{"num_hidden_layers": 8, "hidden_size": 192, "n_experts": 96, "experts_per_token": 2, "d_expert": 224, "d_shared_expert": 256, "hidden_act": "squared_relu", "moe_layers": [0, 1, 2, 3, 4, 5, 6, 7], "router_score": "sigmoid", "normalize_top_k": true, "routed_scale": 1.0, "balance_loss": 0.00619, "balance_bias": false, "init_std_router": 0.00874, "lr_router": 0.00202, "vocab_size": 32000, "norm": "rmsnorm", "norm_eps": 1e-05, "tie_word_embeddings": true, "optimizer": "adamw", "learning_rate": 0.0026, "beta1": 0.9, "beta2": 0.98, "batch_tokens": 131072, "max_seq_len": 256, "train_tokens": 917500000, "max_steps": 7000, "dataset": "wikipedia_en"}
Below are experts of layer 5 (counted from 0) of a mixture-of-experts language model. Rows are named up (a neuron's input weights, with its number) and show model dimensions 0-191. Each number is 500 + 25 x the weight over its row's rms, rounded and kept within 0 to 999. Numbers have three digits each.
Before each expert's rows: a language model's description of what the expert responds to. This comes from a sample of Wikipedia text that the model never trained on.

# expert 4
It responds to: Institution name words
up0:522524498499475518544547549539504504510530469513457501481485452528509474525525517497446511523445502496473492498514502513537490491507516482524496499499486469495516524466488519517486502501522490521499490488534525506548512525515533526494493508452519508508490511524460510556484499483501464516472426497534528472466493520504521505459474481522465493517524537493510540507517491552537511510469530502488512490488508510492532522501489495502458537525464516440504471522450504531503497483497490510505539521457486479548501466524487478552478518537498500530515496507527537452476489538505460515

# expert 48
It responds to: Commas after names
up0:544529486521489532554510530518508510494531525507449447456482508509525499506507511510445466531450491517483492522501488476496514493534502509505492472530485461477525506471501501523460491510535497539519495497508512507544485516506497494514495494503517482507505526476459533540442488485487527512488430502541556466488504511531528506476500506528456481501539549486501547513485511534504524508507533500515518529488514488519550530466519526516474544509443500508517499539469518507504492467520523531526536494464505462522483455540453473514492492507512480520503505502493507511499463532519467517

# expert 34
It responds to: Sports event nouns
up1:519454518556498500519517494523486510565529488484510470484509509477500483526511487480534494469474513536512500503492486521557519513542529486458467504476463508544466471518529494495486514496511535532502479569505504501474457475430509490503495484477496448503475434489485483472496484516489486553519502498517503499528499471466472528529489478503520518492497486496509484476514488462540536478498503491494503478476507452511524528514464517516483497492451478444522527503545490539525516510484511499569519481489503496481533533436500479505526517495529499529466483485501487522500499508508511525

# expert 14
It responds to: Table and list delimiters
up1:507490503546489475491498526533516481562523511539512489499536487487501474533506507492537513487479500523510493483483470525489527490542570475452505507459446474495487470511489498517482477500512517489497507534524477494485528501470471480493518458481503502554488474496462464498524494501491470541536486472502481533537502489494488544533506504480515530469495476472526492497526483490487488466476484464471492502500489469481541524526475486500495477484497476499454556528513466527549550446471483508532533508491488485521538527500467462504476550502517516555489492481525497524482484523543539500

# expert 55
It responds to: Stats and date months
up0:523524513505411545518502546545506523481541508492437477486518468542482504503494490526461488513477483479484460514535476512542493526511511508505509469495497486497496519513461485513465464536514502542512504506516507532524510497498509519476480509483506487502527534505472524547471496488517510526478448493523508491477468474496536490480483484521466494476522532468502524467514503552546510491517494520492508506475528461511515527485489538489511530501459537457487501498458511537482506487493536520496527491460482490529515466553507478536510497525476478511486499507494512469448487528520436538

# expert 63
It responds to: Parenthetical notes
up0:540504492492449562571510523541495497494524503523464495489521474535518491494514530511451466518437500506472515503517496524523502495544489482505521475496476453464522508473471463509467445497524507518473473485520517562525486508533506492502497489507510486469501530511457529557498474498511473535509501521528530490491481503490529511497516510526492519499489488489501490500501495543548516516508525527508520513492506492505564493491476526494455507511468492477508463512442505517489516500532536493557519499448479477554513487529469458533482520517490488522495491497514515494482507532501453522

# expert 58
It responds to: Table cell separators
up0:537521501509455542531527576534476518501537497514452503477512479551527501535503497513463475519457514499454491469477483505542484497522488485493494477516516494504547516478484481491491483513535487533506491516536533525513504493507508481479501492465511489483493537541482509557495478487499518505475473525525511472492503541512515498467513494515483504482531546493515521525499502524518527503498507514493523533484512502459574530485481567521480547513460500478518481535447528530458501494503496520510525468451510496518513506527489482555497530508525524494480517489489502470476483547506452514

# expert 27
It responds to: Possessives
up0:543526500495455552549523579528493508497523510518468479477518459526515507500495522526473456529462515476489507477510475519517503507522545489510536463516513491486525519460484513507496459523557499529505486506520505558521474493491481505461485501494511488502505518514469487546467496460497524505494493528538539484467482529492493515499447489515470476498503557498502540494529509542545503470491505501489531537476512483504555499493496540490459540532472505476489461521477486516488486486554505486511513490450494472524500490528488470531487534539488517512490501524496516485470482541498496514

# expert 51
It responds to: Awards and review outlets
up0:522526511468456525556537532524493511527510493510434483467470461516496516483527498528455471538461516494505486464505488515529486469526508483493492488507486481520535479495477477512486484502549478532510498499513480539550467486523493511475502481472519484494517527446470533556470501502566523504503504512536516471487489554517524520501484514481441485493532524479484509466528493521527504506489528495498530513510486512478545536469504508488451527518444520468521473514463522498490490515504540502508523517450506500529505504517464495533474495529514512518537495507516549492494480526487480527

# expert 16
It responds to: Section headings, list breaks
up1:498490510501481536536472534536479491544577495524511491479533512528480515512503482454539500489490494533492478477508503523547516467535553487483524498499459536540460483515496455528486504501462515506498488525525482518489500472468484484489491470520503490494488488505504441495543461541489472535504512487531480492536480461482485554482502464483552550493475504493514461476510485456476522495532507464497502497479513472446516488513471477490488488480472487450477498505505484522525525519507477536530510487476495500486515526501525502482506550509512506539467484511492518484456473546531534477

# expert 54
It responds to: Name word pieces
up0:526512502469456525562520533505513512514519498494467473520486490532521489552508485518436465492462481460480519474519453510538488479504503499508521466513532500485531514483448522504458483523537491509513508471505482526473514538496524519471492472462526530511505517514476518515486491497499499520477495503561512487482493538505500512486461494515445471507480553464526531478511515553509525500502498503503515520502546494487544527521488547514473578501473517451474529506445514542485495480485475504499479508447484486524506483527484466505485503499479504496496519511502519467493518538515467509

# expert 44
It responds to: Country codes, death years
up0:516477519501459534543521537514498511481550509523491478487482453526503515538514494499465467511464509502493510519512487515528479492521509494459491481499490470502524514506465495520490485494554492540487455492510505520520498499525536498466512502485504500440526526499481498558525490480483489502480493513551520467508473545511530496486470482515491497512525537472522504496522518531533540490482529517480527535541497521484561527509503548496487516505464469476499471514472482530476509496536511513523551470463465481538529487544464495510476491514505516492455531486534549452484489565532487513

# expert 61
It responds to: Quantifiers and Al
up0:530489514492459531556541511553490534482515493511467462504479457551518511517500507534466463519475527462488490501515499506536486497536490499506502475480478456498529524475473501518455506496517519522510510517490508548517466512527511490470480490504523495500529535489475501552454496524477511549506442478524495490464502510494516538498494523505470478501529534433517529512526495538537492488519524516524491516485505494496551528501510539482453534520444508491508494506494515502473525469500504497533527496491499485533530473527456484560476500504505498496499514472500506497468473548547488534

# expert 35
It responds to: Name and term nouns
up0:536529511488468548527544531523470511485522513512449481484470472568505491502511520531486484539468490489481490514511492523527498501500487484474517513500487498523524503485502502518454498484556480514524475509552493517501477502520506507454501504492505468499514518504465483549470513495513502527474464513528511474507502560511494512485506489529473483489543578501502528506536503518509534488514526499517503511492517493489524524482486538494460532522445497450486478522474508535475464490497531516541513499474487481535529480554506480567508494503499497511537514529514515468489477564505449519

# expert 2
It responds to: Sentence-ending punctuation
up2:478515512468510495476529521487517503519519498486507522486468492495506493505451504524534497483508504476516488517507481507472507545521499461500507482499520500476557534464508462507524519483515480498470514507451482537467494514522486496516507452516475477449524492438501508490480434485524531532492484503524526525486451489485479489579517503509460496488514494535526530529541520523526508534483519482458489495486503444471511484488500480490532507465487555471491513501505520506500492465546506463481486506502480487497511494506487557516495483471525505505440518456479550541510517478511434485